Weights of a small mixture-of-experts language model, trained from scratch on English Wikipedia.
Training: a variant of Adam for the experts, 544M tokens, 8295 steps.
Below are experts of layer 5 (counted from 0) of a mixture-of-experts language model. Rows are named router (the router's row for the expert), up (a neuron's input weights, with its number), down (a neuron's output weights, with its number) and show model dimensions 560-639. Each number is 500 + 40 x the weight over its row's rms, rounded and kept within 0 to 999. Numbers have three digits each.
Before each expert's rows: a language model's description of what the expert responds to. This comes from a sample of Wikipedia text that the model never trained on.

# expert 3
Numerals standing as their own token in tables, dates, rankings and statistics, such as 6th, 11 June, 50 points, plus number words like two.
router:494497534432505544462434498537489509498464545452499514455485526531485443486470436468526545477447477462559454469530520553567505482519497453489515511511515522544497554553535510543495478502440509402404434509536510458590550530512461494494536560
up2:501485513463482489469543529447466593460565509557541482495507477498502503485542459515438491542473488453491455527547482515509490500438443477517538539473426471556525535432540490481532518555494539526496454486569476502499495496542458491487508507
down2:513476610529521448519536529541471383465586492531509520513503446566462513480478480457526503506477602472466430519561518453502488559435472519511503489514474565424505459445525510494489520462492492517524506520487415477554483435410518533454480551
up3:536493488514449548469510508435484576565518537477472481460509459451499507456468515554553477467474599501517491512388481552503439481524492427596516518532478428468425469436559524431517538454459517428447442561531551578515484489501522479490475525
down3:530548528559521482520490465523476510466479531552460558508491516458546479443479483493487528444491498556456520400467521454496477496493539437475517436418415508496501521461509549437448451521495564502494456499545498470438503532462515518526524540
up4:551505503495452533558526474489511503586526474516560542468473474482554506459453479520433343477569558495531464457524484513523512540542556499520547447517467564491473494489513521544475439460517562515472454531554481505418507534491457461541478515
down4:512568481540538670510496482514527475440462393516502489431465467531510518523465517548488473506553472472444423504523510488479481548518473499488501479504517494526508413466491457438440533541532473514487433436516562429554455489491566587522505483
up5:476506492505503488501512484498538498445493515483480447480575517473495504438520511510526506625497514488428538491488423506502496465556518472561560531525523452537509504433588537542441487492494512464533455447561463407535487438492511472394585501
down5:489525483426491485433517482459473555461438489444542531533515478521535512548509469522498461461512459529438562467477531553495599468498550619468495566566530488507476544470501483515515498446481435483447446476488424513512500506525446501468412532
up6:511493470485585484501429478490567458602506536451578526508557509530438461544507543502467496442529522449506446506521441476538521523621532533552533498484507460496523453464508535452526511522540476430458528458516482446430473484475426435481498485
down6:458531459555513548478554524526422505531502530501539489447468506507583483492476481522542484519492456485539502448475513544489521574509474503424550465483477547485465514523442496515518565496491363438517578431527510458526487535506605483521500524
up7:513458507528489508470549505522531503548548491519621500536431538496474508479527521503485465495484422512517514458571480500491519508520534558520577520496527401480522526439530494447502407524464542437457483467527506522483488471467442410461440429
down7:525504503605477498438559534567504514463506556499461534556546466510483521513546516482526462471513582492472511503515520445519416429523531483474453518525543421454532589542513453502505479438527480448447476478441508547480550463537416459489571574
up8:484489440531471514504468558496477475526548549549566427601453499435515489578534549460504405555509503514496530518515519487491508551500471527548509527513510514448476380557530418486505542579469511468533523507508513525553460470398469461561452516
down8:512490494457507541471441518535521536469390495509555462485540460492501532470489489504507540420485496468570623522487475529478521505515504467457526488545508497479420542448501527459485456539542500520449483491518545479537550470505537519477430546
up9:521424462464428508503486544478522529475522397499478536491465461475548470444502493561513445543451454497475418462525520471539468525456552503517533505462480513484523475544498535499495506508441520475464536507501479488461498498483482561519600525
down9:549454529445530445435475496481466537461493462497376475478502585489464473512519546435513514558491410498467502542465523429509535474542503491528519505534509540549511465524471511440409534490528526446466500493489440504527399532473458548456513455
up10:486529502527448484467483509484506536473513532560491536548470508431562442558450458546471472528527558512515499483472471465517512464502503534524547486459493477565528444539478499486486530499443509455533543524519517536493508505438499469522557509
down10:582490506532508486487451488449520564500475533477562488501519535530493537511569530483545464541467483564555539456515440507496443505403512472509519600428453485436419520447518473426435494498423562522507450475541519550471510493519504458470453452
up11:521457490517490476435536524541509514546487501506523431513479489528536544489457579521541536412508614502511487518569448462583503504601521533529519481470522474542448494479496493443448450560469510421513523521545569492518444486481610520458488567
down11:467545531518495611505434527547495407499450538515472583509443474535529511487500412462462452502551517508563436507540488479510426528518534510472558481471472497458509476454535486512493481500524453553510444486497416531507521446408509511516528449
up12:495508542479542506483485574464463442499486469522475487543560469497519517398473544530484483485463470475517465523433443544546496564488592498555484497453482556439528460428567432444495536463496460467511473519539450462474425432469511487508635496
down12:464488447530549550510505525518556398543438541467486511485554548509395570488511483453545479498532528589485521569509512470527503380510428508476520421548512427518609492504560494465518486474587482530424607509565546515504478450460467447528503481
up13:521517467485463434499488506481506464445441466535481510458446544491472522497469520527499547449572448589501420491441415562487431555484490485524549513527411492567512543413546538467539463524530564432541474432531518485509489499491526475491438517
down13:524538476506490473544511484457501478523551504556508485453461500503488593524546574473488536506538508480488479505537463534512552557474556516579488543510452551566535504535531459472514478524503530535514455428531440542453475448454442500498498512
up14:517495437546497547503537494510520510549499522429513496537524476475503542438540483460448440467544606515477547465458482600530478547536484539485506444454499571457515500501533475500551399546505465441471550545507461529495529558495601553492516497
down14:488510491482516600439430524481501469529432485471477495476536549560546504483554478442499452490492508544539555485523502539537499471447525489451534478498520429537531530483549441525525487579527554456482469485456407419527481565477563486544500530
up15:505464521499512501489509560522478577477526461420531463506501510515482546456502461555508473526422498530446454447554497539495527510546588494506544469489498510472499448464582511515496472520440582500479560554460518529475455488453510536533482489
down15:448526531562542534453542519566505510434457501458452448492495482594458476454511485445511467567467518521426447485476526482468466503524433517541509481457523505501462496516502644529477504437452558505459537454519475520502574564462517581505550458
up16:496481513577518473452486558532525517570533459464490527508471461484524456445519482517528541515469502491466483477495440579488531514466503539564434504586486484463523477492521429485437529502531538533463510552473512551512478488558580444542448477
down16:481553529503439512515558495493454471433455444494438517510494525490494448492505546470487527518512448504471445431524473524464500509526485436433443494451450469489511457445439462497513472510471503436482513430506493424549463466538473496460513489
up17:517485446503549498523484540450536416552528442602544490519528442459428507522418511553574511462561551516484463505450479506536476570528539547480547560519535532441456486490489487458468528457506450466458546450520475516467475467426512448491549506
down17:539436444402516522532498475498492485548486547528467504547515529517558548548481417495553484469431469525568452461463534444570598490530487524490471553488468511509448480522512496530492495473530502494526525462455474514452478492508485535510547540
up18:545512419543525539465426518496454482475504522530512454515448469517497552540496547557511532450540553418503432443524530519538551512508451531544521504470562493467488572467547547499490535497567449452503556474492539471541479481478535453511473550
down18:441535496479563541549575519520490521549437453516450475448540505459532441513538461475581484530506458485488479409503542463552554530454479500472511467489534489454531459491504522455520468543562439459595520468498536486460498547475534460498483494
up19:441446545447494508508509579535532461537539421468493448539521533506504476541528579479515529531456509410538502468474559506581476468496522486498576425559528539540438502513575470523569564415567447492521504458493479446521388484435527435523515548
down19:491493495491490485476450437556477466537520516477562531523545552505511488505537487497506499557483540479569460420505447510540473546458490525471524504536545519474483458488505494509488511475432479458456450513515498511501526540425533494465475503
up20:491517462483440521516525454553514508490574464478505546478478461460465514562479485495491506448447546565491522513496482494529496454501479515593526523472487463457552446474564440443511494481469490540474594499472489480489415495513498476557526516
down20:465584509456537521491497488467529463532544524451485538522515511574558459523477559527449440522442500483417451499511609481445499488487575526497522485504510555497458418576531481500487461449527515414546488495548525484492523412504481443532501437
up21:490553461467527508489534530517536571577495515471459508464513480505527462526447516444446565469505526462513516472431490505517596523574458515552602485540453478514529536436427510445532531537464523423502564507488502462442488526537546507476525493
down21:582426519483463548522534476530436539509524545488517494446528505509551525475572472445462511508474473516517496485520499480459497530497483496443480534426497506487501572498435542488441487480513463462497511523464514491521521490531563552536445569
up22:445458426567500552394520506460521481565482476446554483500468474498499494523513473522467482483527548550496453562516536485440497443490538486536546408463554474512492590521428435490441416514389449436425505554537499503480495539503492445533574506
down22:516415539455501580498557442492489553502468402567554509521501477510544535482493508499475467506440504494516490423476471492501495523493490522431509555521506480510470487508502498604534433540539517458520569547515524474483554489483488501476518530
up23:536506533472529474519558529498564512526605455493449487471472561511485448573493447493501521508427521534537449440480544520521557477564523510529549552510586538530407521421563618462500493566438579452521466485552493504497528490497492463482418504
down23:509530425513535605556494544454491534565468462473530486480454532586453498533478526471486509511539549454526504539551420590507559485475471481439493557463519498603484511412427500513489518528463505553530472534459519507508517516488494498523495514
up24:548526522504559470533501608525501439534528521548516524472473517489561482523504545442530515486489498474510437524547473474524420581561553466527475538456492487523491456436469501506524484460439453458494460531533517532511460515512484478500479548
down24:518480501471463449550510490474491463475487514526442443593491443579531513424535484532461500528455479502526474485478511604533515510532525454492525517448502576557482545484506511466458432501490561477453478486508470460474552518509400548489464502
up25:570477540530510475530435503489498527521528548459557498540579525514477591479507473480416482491482537479473536472507533486552453469503467495531597466457517518494471585424521516476514509503512527470537450503528550451527495508491462440543508478
down25:451534451499516475493469524468515550444505494459532489491487513547510430467501521479507554462500533502450531491502468419508512430478499531435478544521485562478493458507522397496435578461527530501514445505517499505470565492501484487473553560
up26:476550489441484513430440565542402476456484445467530445537493524518462459506563494545474495498585496565425532520476526543551497560518588515503521506475511540481514534489480493474506389525408518561486467500520576448537460497460513467485453510
down26:470463453452478654501532551533548534456454472503535494446510506584449554526487475519473539539533515450527527511447536451547580421520598555511538456522450563537501522542498502518470497519484517510482525558496524464441517456499536478549485460
up27:423476529494480560473507557496495523513540512543565425492564426449518462551579467542585521511493522502495445543465541489486487465492470512529583535461570535501471532505536437524469510439527501445484548545503526512458442536437514561469529506
down27:415487490489513525497480496471474547513511489448544492478501480524529465517495477512455500466507495469478469523518564525497532546487465524531604536469448536441586486525556465529508519572568518490511455500534500448535507501470471544478559506
up28:540501496450514486491488449503429546558502445449502475494552482469505518468518506488446530501557536510444535491485499534461534511442475532526487467567474575463442480523532544501534490469476553467521572498462518508469477480469554483505544450
down28:564525476456485511426542506529435480479542545523533499526474598516509571493526494496487449522577523516461455468531550478478509478499493474449497561530480492472508436484497477460556468526528549456479460489480559525508494508545472442489465472

# expert 23
Final noun pieces, especially plural endings -s, -es, -ers, -ions, -ings, plus nouns like season and years, usually before of or commas.
router:481528474577502501535506561528457470451425506516512476457403490483513453497534469518442529436471521494478525460522462539497513573514463456437550520486444562507504491484499536467512471555443467523547521486527506453583475433535537512494453556
up2:446510455551492442560482503552577495436488493483509562509514498509554479508445476468432530486444466440420490528451477544477430544507480530530538519425477464580486482466447480497469528506500538507483558461427555480496488512486476449527532527
down2:590505525492459471504529526466568524544475431552467539564480531512557495531517505500522496538468483535455502496477513495474450501446482518499440511554479518523552585505441528507511513507506492524495509552457459402512491496549567478330446519
up3:503498500487516464457528555463550525550488514460502454489500471452608450557546492480477549483489462497507508498512497436509559518478444507491487470534501480477472482482421544501515514516434499485541566496511515485413460503512482481473487511
down3:510503501505538597536478464542535520480477487456478503539507515528516457517447533547447461558501452548565544523513471586498578437564525475474485457520521488543486496484474475516539480509537549548487499515430450498536469478493491487525488471
up4:491542519508524476472470504439515526460492500503505440486536477526429434513461530496531461482458519544485365523450542477497463510474501508529557517497539464466511477440460525532423489474437500522453574572571539476540497545508501462537479524
down4:485455431542529531519538482479462485490534543497445524431485589532422521390556501571490524468458518528482459487514550442493547566462518465463490478487574446535525514603549547536495534544480433538460510495469519551459475498527551503554507467
up5:507529521461489504562496510481529514547489530369503508508459491509482518439474485473455476512489566487441495578487527537471432463536503529529561461555465527501497493504492497482521556468469544453554457513438560490458509456453557444539489495
down5:575566517513489583554484388425574502508460509491480550453518565581516507504576506440450457435533465500516484554541505448508482535521488497546476503546460513524501532501540513497519467538486453432419528490442451497477465498519513510549472412
up6:487424550549436508499519530457492545502510498435592478461481561536498482513494464431452512492545458462447461514513515498542474510543527535524579505480468537485509500398488509421479479541574517515519561483494500572501488468474512517464486479
down6:462537526517481493434440495533505526546482481566485408488494529457536424508431540378405514551513463465513524522444421491406513562510425517496422528479436446528535583503491405502419472469497524562467512469452542531554416596489498456508494553
up7:478523453512483490584527562502507516486548497484470467528480475475465533486481483487450527513468584510480527510528518500421504482537401564450515527555501552470431508487480461464463504504452476512479552477518487498431504493495489442580477549
down7:531546498456505459516423487451485468450453433457472509461456480513469478504481493477472526517462478545538522524447497552530571480511518551510505496440487517526502491463490512400566544503511486492412572478535469473544465493514535474509534536
up8:438492486577480540468455439551551541541533497471542482570496464499514529542495570454493526477520553539492520489497570470541494518423473412510609517449506483564476494537505504567557533573471505507452518511454499441529384511476475457474478493
down8:558494499516545592499497486487506523474519476519534524491440448538540519521510488531512444548502502450480507513509527525490459451495491514490462504533478471478511533576441467467444421460442471541516447506427433441477473473553494573495493531
up9:495551443563556465545493480524490509476547519432457507512472466540450462444477579483471472519557476494502433529521505496437459523522487504466525475499566391499499441467523587543512539529456487489578510494516574530514422525537514526413506442
down9:521434536484506524465555517470467527523505494493480610494590546497519522574506607538471442500473468478477478527486500467519464385436533513509501474471540440470436480580589424496479554494525463477470562454495466437570565499550487557429529481
up10:456509451510553476514506530484504517527481518475480483475505467454390490539501445561508527510542498484478466467525504510519563546497497470584443501533491564564515491476416502514496537516558467437455499479489450552521508422480435452516501498
down10:539519501451447572540473497551603530459501501456486538502536537469472541493453566492520499505503459481462571580476443499479529503550503478389539511470494556454505453398486518578542464494485544572612513428518507496493498545512433481495468460
up11:555492493552522504511542487487481499443492454478542499450503504446468526486486539487544502569484548455506505478510475469562491511480458505491500529496509465505511477532453480484440424507511492497548450490521444481488523574497490387469524500
down11:491505432522511540514496480488528489481545503503446521538515525472498487472462491445499510487425481537440488529472511448509498529587484500507527489514427577508513417446554484459477528515535439609474480523508572502537515524510451532520525528
up12:512515461542465555501472521520514502508477498527502480533504490454511490476484404502458470456499533414393575489556554537469517503474474488520537514457523478547534506497391389500543486543455487482493477475537536490514436450513521500488602480
down12:508517521501539485494496474484509548477500502570518530487427530427438582507580499450550476564558450490500544534531486534496474476499522458469483525522439509499484504439510509551442527463395505502461497464476463513514500479571454501501451511
up13:559611503438511472496499504478531486510514498442552441412470476438424492519491531626518400508552461480480504472462499469543482489591490496541546489499501568431554623454453517403502429431426499506515472519517498559444508504460589491480533469
down13:484502438502584483467522481491466455510456488499548600572466477552515457423533527483479508545459505480460455541531485558440546565508524512498497464485511483498552588472518512505525513499466558513513526504532574460489500575519503537514433509
up14:542437491566451453567565558527496468493545496433408496492497483509586507531554469449460524515463554495494532575439450474519502492533486595500556476528446569572560483557567433559553461424444502507483548516493575545466480400496421451523521478
down14:500554519485492429444541522499458478507444520520534524517548467544548499501491505455481525531540520500518514510416499502562450478536531503520499516507518469505514453487485562514490531391547517424546498554456511503549489459486505410506506538
up15:446482457518552452552416472503537502516480511575482480527450500546444481505580517478517544506520498458511503553531515467500489561543543516532524475463466457482528531464488465594515527491452506525502585505524540525472533473471460503450563516
down15:518527437479429492475552441525524528495514496427535495447516473474469512479441525450508512449562539506505513483502468541502566525488532493530464466452547487536484529468425410509529517493487515519532474530510472465480528502497545494538488527
up16:496505481518512536440455465468485489529527480557522525564520505436489507482528531612402574555472508493541529530508483442573528526500522553559550559463551527512499540455507452515552532469470514477547506515482510527437472498455523534526523466
down16:509495488539531467491560513544513458534419499528455510557432458427502488535538527538501483502442472460487508387499516475544520460557433461413502471540464549460460491480428545472463490461492477461482481494550526427482487497556481445519536524
up17:436503450464534455510445473571524460555498461546431435508510473533524513497464552578482528511489524447453523499424513464499549488511527495519487480479465521481520530476488481449550508520495564474598451465460523489393470468424507455495475540
down17:520508563462541485508449537476505519570476493393496546450380473450465493500425497501559512509459515504535494501419470509503552517554464499456533502451471503459436528481410536546453558489523518461398480501470534475533489452534396513530398493
up18:497492532520496490508531467488484451546605471482477489538515481494498511555495490543512479428536512480460455468542511521511530477516522445492548490509515551495567496403516457526468519469434448488483499538505576545482468508535618559446569503
down18:472509475394490484460506533474561487490526556488492520520526485529490524558458502447397445556515475502503540510506460506466551537506471521503573468439486540486525506459522514429504525490565472460455509400482547507443514520522503455491445536
up19:446490465471526451526503518520525401503515497475534500435486391525480498550476523500494478508520496561501506533499481482482469507452474535535559540499439456519517475537533452511458603467446472502549511488526587573481461483481486429429481472
down19:550477516451567514555538484468481498482482474491532421410410519488490518465502523481538495390524480509512519568515477456487591518503478437466524499574490459540532573465491553471482478516470476526532489531455482520524463449467542477539500604
up20:482535535421528577464502556572534511469461525505523422492499498444480463460483487522525483495473483464478506470506506499438572468575471508486581462444533526448483413432520489452460529458476479500524556490481488501492515529455504499514496474
down20:455508478511457416536468509588447517492496466503542546445450478461489460473518438503470508469536438509475505466446478460464500621456492456401486507488434462555504545436491495520536469472522487530520537532512491534516452458489469503526547541
up21:531491440537462488405520511525533495477526513478414514546584498407491482482511430515453438540500582450445506475391525520496506492551494514499545459503511482526452521426518476527478522548466527474546470482500477493472533517578570548398508532
down21:508516568549525464497499559500443592489492460566510527461589453437468524509508539459540526439588415543530542490523457533585524498551461445455478540405465508513484494492511516473471578473522491469529445461480447523522550452492554502556473516
up22:629463438531505466535468486518484486574596475474479527524444514465505535512537476464510514507442486510543500497544525468529512516497517465576506471447525575496563496553516492442543536443536602445529495502502568456497470484474500440463457532
down22:550521469533558530522508524409461455513560523556446558578472500513505553512526500535468441497448419485452498470501490471530546470497462511479434471522517446479496500479539489488553563520556461430448462492436406443491475492505549439480474446
up23:535495487574444535506546445497503502525412512498542453488549533455470450488472569488491572494564495512512526480510546463545545481524492466464407482502511511519505542480545588460502536493454503437497445486577448548622525492489490533551541528
down23:525488405554560431509470451494489466489555521523565477511538542444420466433482488454441459509498503504520563507443575528442493473509490513488472481504558460497463554479538420431562425508455501520507499521469545455485376527539522462489462496
up24:567611587533397422464466501513523535469595526486479488436491520442451513441467472566445525468499552502492491486472553466546541460578463537464474550501503576425523516443477528507493560483506457521496507470506504517578467530556583509494547462
down24:461452422475577531493477495499423497502486486521457470494518499529491523461566496477471541570522457437571535589456483468543564491503478418522514495492550509472594526442589518476525556546565496518516478566514561486470491484528479536557470561
up25:490455536536512429519518429458483522544523497468528506498524469434505514518566462475468459485504486563486504533493504529547483496515446503499503448563545545480460485554580600415474458477527532453555569549546511525534505428451476539526539530
down25:490456456515557617479542504499457508511479493457519520477421550499551531495565481485507492502465550554508508474508473467494449504501454496407510544440494538509497498552540437558520528503536376584543464510467479509607494549545511484459522458
up26:487468474450487455438473566442569525489463517490517402534530459443499524474442514456452498504555470516554528484534464470519527555522552449535491465548452446527527552482557574550539534448504455465525542503437550517540555447538494514498493505
down26:489494505506506510547556428491546388470508501446511519486515499577545530448541482559490509473372481460533472506546588465505461476463578568515497445510455525535468537466536491498463539517528539498477519505462545519480524475467537510486546502
up27:435505502538491544505443541481517437527551512519527550450462513459508482448484530588488493453513549482491503519466496507516509496524492481501447476510497489439463534471469468500511471443469519432504568434560477610499467445513547470456526448
down27:503505499543535621358516512571460510452496456514482479468448472481493509457542464504517487518527474474450481507518575486420510504442442557342548431504517458565456578449503514463579485507518546531457501441511509428495536511532465497516500540
up28:494471441519499404457489494478481521539528541463464509487517507490476514483476501552448455507552530579540402573494518529490477541524424451497570492508527514500548558527553474479514511502494539545519509538554601510524499472422546487457500509
down28:522451530558505496478508488543481547562475479428462531512537478469481525406486467523491425501438497528502508491584501475502512487502402430468521539552581498549509492502565495541486602425515517499518503447509499582525546487494509504476508530

# expert 21
Determiners before a noun phrase, chiefly a and an, plus possessives his, her, its, their and 's, as in a floating gate.
router:571550479570539483496419495466524439469421543519537504466603528513489495473504481499530535491492515540469524429529436498593546529520479564495546486517499501533499555428456438521516454484489529500501451455533535542434527567469484484505454520
up2:471549432480489456491536577491490524454562495519596430535477521503504476474472506532528471545519489517438482447461540505476505478539512497516521506489499491496486490475516491493491556512486520454433566605532444603457462520487533420499547535
down2:449539381561536459424540437478481427474463496521531493611498495466496452479563517484484492498396578500480437500569531489567568432514469535412543523496502478486538457447494446554498546497547540478494530485449497457470500490481552528495477508
up3:517541521525521479510455482525509495581486551550510472500531492453483511387477490494390471522434546476521489470384553502505515512528518610516488445495488466460473509527499519532549463523484543500507505497532472526515409522556571438465498499
down3:453463472515533538519509484443514464495447469585468460487461523500448490465587476445463530539464514570388483495478431454473537497469583538458527519473462467477561501545567467553489502491554495484560414531531577500527512500526498487452460504
up4:458484445503485490559500445512538538495471464549569536490495509445475530509490475506537434489526487532478503484433473449503530441533506548506489541536572486490470519475429495507472535487494515487501486496521451546564498516484458426516524500
down4:441501498591467597499514488459489548478454501555516497472461498539507500417459477503460497450513499503513504564508437523492495476484550563508526444484479526577421475454593607479454487533490508530473494463482549541563474526585569489465461513
up5:441497492535465517501531437512537528473484430483490524432495466444589541472535575555523451555492455522528548475502481545584480470532496528506529440468551513529571506468435543525434479552488425514495443544497526465507552463493489398518532549
down5:445465469513525617427570443448487471498462539541454472499465523550466479476470484479514518502533503478484511521443459456506520484534500449420543473557501517543470501567543478499478484532510484548457519508464478486490574501414479502463562549
up6:535526530542477512550512491488470508524493534507483560522520526507453490523490515466496496553525450485442503583473557513463461565432508578490563559555476470516516477505417511512468510500536583483572548405460489447482506502516502452510566527
down6:558525487488492533444528519499456507498481484603441478508538499511530514446434437524498571534522496497510530445410511560480440516415561521474459529488517522412502518523545544530565528472490458557480456509472512508543471495525459453459492558
up7:523500495521481398505452542450470492521466495496550544494497563492577477510473528492504542640525502525452467502579458488540507573496487554532532456413420572554512532504514499529550481513482495525515489475542504520427511477530489486469511509
down7:429511536473572509482483482481535473531479518539504508469416546551517523489546497474566488564450470469426481581522569497523468482453483557424541466491468485468492412552558479454507424445516531529495500525578535491507463472490569406536516515
up8:534546518460458531518565525485532450494515517514457476536564522540478530502527505521543557507539492570466530541485513508507501446517456621528510574603425597568451483531526493467494558558452536440506527458491575523413463533472430386505511448
down8:560512509399512470495545537495498518513528585590448495532508490527440461469525539497542578502455456532552495439425542453501512518400557593407539487508485442436503556446506486454531470479519481421525466501481549498545509499562507552487475436
up9:485440484485532456491530564527486493524495442446527551475529529460496514467452458482513445545556455556456501431553514489482543442562506531510501408483403465475589498478436576488482511472506576471426459500533500484522504399459549491463498480
down9:484610493558510560502496507436557444530505431544503513500458509540576521423468408461481516549475534541464477522494527496492537436507484491451525517522569488560476474517490497502523521526520510491559557468472455516507532437467487506479546538
up10:466516534559541468518491454513486548561491466531492518463509517452463496389532486594479525509515573508430527471463466530549470454427511524506487486455505439496458498464520496435421539540521496499523411518604475523455494515446476454515502462
down10:465495517434456680453485479553427518462518546495525514539515553486484503483445462457552520486567516402503559528461518451472515530470482512441534543537505512480577557460550568490506507481498535494499498481499475442484516476497503480456528462
up11:539415454535447463454523475474500509465511495508498485472421519502531514547470505557474496503558486469502520478521451543460456565521518488515555440513493479537470525537504562515540498502489570453476508488584410525468471494591517544518505543
down11:446527486476433582479506476556582522529504531549450573542492476572463534456465534539516444480518528525494530484519542575471460470512531464524491459528479419502441529473486520505534463470529450489493514514487534481485486489428510459501571474
up12:482554544479505433470548435479439533538530448472584441552510522519480409504491497567471491475484453552534472489517462525565498517510568553496427527470541581504549530400458514487509563515496503508489497495525467503467524497481434413419527420
down12:553488500528559512509534562464561455515525525469502434524556541543426520514494479479498447418429479535475420511459514432512516486488479518387524518450497535444459570496491497532542503480497472451507464535460458460528499513454518541430608543
up13:517510465481436506500527495570511438559562458521577614473433469447471518502445460536429482487555462405518462545478555514486501578557518574551528480531530453434553460445441532542484499521501480554493492466567477485526515501536445462471636495
down13:602573615465498513454498543592498512498504535577513453467555471562464436561474500531466482521440453501611477515538442495503476519475539486489462540517527430514475548483448443559427491487520473475528571470485489543515510518559562570517527524
up14:508489528496484435491510477492492506468472433452558517549478512589511462507515529472507503521578470531514490464534464483446426499459488493541476533476502531503562500434475432476491426475511495488439556526540430524492500549489561469495528513
down14:473519526431489470504538459523475531501470581514458534457517497533534487446591454544504532527547461509492560507453411491539455472542483474560495540490584523447429517511485521466450511523487509540567467521485446480481505566448500561520539488
up15:575467459474462534456497567468433514432502438518486504533485534473517523503489515523526539509531584460477563480438496472499475428557471541474498423528515500474465463468514408499521477488463539483495472459466450540551438458577540410478501479
down15:521407508403514477507457531464527475502525502453414419541472488494473582545498481559511458544469475474452501481495473469431471498515590511568505479502526530457567476504547442563495524491472488473504516423506493495440441475563469470482500447
up16:540482525522502506503496508498524520532471564560463455508551475467465554561422537559433507472493559524446468449517513475478574453552526506532514430547530479458543502424568511524535459431470506497471496499455525529533401503496500538447486489
down16:472407564507490477553508515489403470504481438517531477454498434463523461591503492595534499436564400466535514545420442538446442559475554484495487427559495464505405498519518434500555497463463526533527553516536494513529506502529434531493431509
up17:477476457451519511528505474516485496536544514485521471540531455442471504455489492593516470457518478516506527429461456531504492523545470495507495460535525490558558495553487509463465548551517498467504547501531473473451526476540558524484515455
down17:485423446466465548529509501482482503512462471550545536488446529521573478529502562540523429540480497439511513511469531579510538433468475535453498410476497564532524532477470513521475499478519489590516521509465537557532489491487566560462552493
up18:514530482544444444413498613469476505578455451533493457507517500458482526496484526489444457531531520512513525547506571444492494475538479485506525502501529507488487498461511553482523496464513539435562488483503511384551471435464546466468475459
down18:517466497443494505488499522479502434513454517481557515520477449445523464499525520459498506518499483450434561451509517499513508546458504395450568513561514457554515461547495499465517480474527498436496506460484495549455491446486514498518595462
up19:531500486557496518547515495518488530542483559540451542567530505437495550524490540523516426526457504500469437511519523522509493503543502542523526474498489503492467459471501590489488536489508486519502567536493524510503534556432529465565483449
down19:556444532426539484497467468521481522545495498554397465553505507483502503566440451500542457483434428471554564566480505505494482440498511462438504510515523550409481487478505530484434504511479434481455452463539472489526545592480509467500491421
up20:532517516497476443534496496448507546565582505480518546452534491511477432494446511528560545564491462474514525566483521487518506439542451491565482500510464435527567518492499434567500537570491516581547482476544532513455511412462508484458523566
down20:581546513519507516496517494499497459497513531496479470481578528427450492520519524488431520499461423542476563485533471564447472488444514479480476511560494514495511473537548512529542464430523449457477462436461491410536515470501438485440529534
up21:505487509555485481476499592512453471475478494522511448481528470453471492453559416550449525566532518528463542495477506519504529458513534498508562457506493499422563554533487488493516486530534522480467472569471424469473471430459550419427485528
down21:494485479501485489468502510465515540427563479541497522496451500445535441487567525424482493494454445530509539426459506509515602497481548493446507504475483418493494535476575520454514463484501458505472532523527421532508442511509515483444514507
up22:504542508555493526579462516479582511550537483447513437431495439472532509499439550533476525467546580513519546490523501466501450469509453538488507542459487453516552480575608436487641531466478548549542587502520481521470435541394425483497490529
down22:566490422508516552432564466525460478451484532481502451433525530563526457462486558501531486465508522512493499435529438527454509503489479456465466503482492515510496514538525550429502494470543501473485521465444521501476479501475436495508469534
up23:508470458509549499530435536485487575503532513541493522532530486441475522492521475525504536521523480547489456546506471587506484494484547493540491446448439456504484519518425474551453566482432492515535499438482471515418534561559485488553558475
down23:456462504534576496475456578552455444509501537584505510487476453534432536507488484531508432511444587475417441519488508445499549509477556481514496480507468493491515547455479503616506483507503534529548476488507456487497562501483496451584513461
up24:520436520493496455521514458471469478532473492497505527530478485519477505459488498460510484500474453572482479480504584452505428489470523404534548460434538565516553527479461541478504499503611545557511532459509469564541479534615508484486615435
down24:541577558486460495454529552446584498528482547522511495410496477541490555550500432507488476512396498422456437482542503458508510477461539406519496517509545440449537479529513527517555463416524489526548548481446488470480399502525501514464449575
up25:505496482568558462502505552487469512512478430449569515485524507483515540490488454544457458521463570446497555510484515439505479477573453452491549428500551424475517484449495529496445455549513535514510489476555467585483475495501509417461425532
down25:510490435509454556485489531501456516512483553530491438579486438445598493516552564436438504480443475484532532472500548507466559543501513478449517524526472456526469455485523512481494547452498466476559543520509440533527484529474451491437495494
up26:560525529517512440468505490523554575547541448518494520528491434503514468491465546559538524461484466526488445444467516486441507476474522543496525544533528467515523554528542549424524414502531455490526500477440480509556471477538449442532497495
down26:555499547459482463500493451538444539569492437476451484526541477503493545500514550554472513453453482564534518507530364528460482501469506456524460479454488517382497536466503443486518499500524525477547483477503486502503544496563512499473497460
up27:478514431526465464488494551500507472508447462515516516487507549493559563512445501429506473544482576557489564480525483459532447452537448511521496447489546474567560532421511462523539542453497411494502493471592531483448435542474543455433523509
down27:524473468507525497414565480530542446541478511492505452521462459498493479493556553431525401440508463500444533448527507512428569420507447493483491465433527470460505461537550541505469580595483517544502504523524449522536551510463525582541503491
up28:485561490552525512519488448537527535491533528464541445470518481461550506448399556536498517525537508549520420434452565484534512544543451545499511440498569630510503552464468463517478475435521472442484532511489465496474568482481508461477573500
down28:505475468539492555451517496462467544504545431555460490527461528497527524505491491420413419450464483463493479528512554472503531522425416511480503494476518591510488500500477476518495554447486460514512451527481475486465469485500511504526455507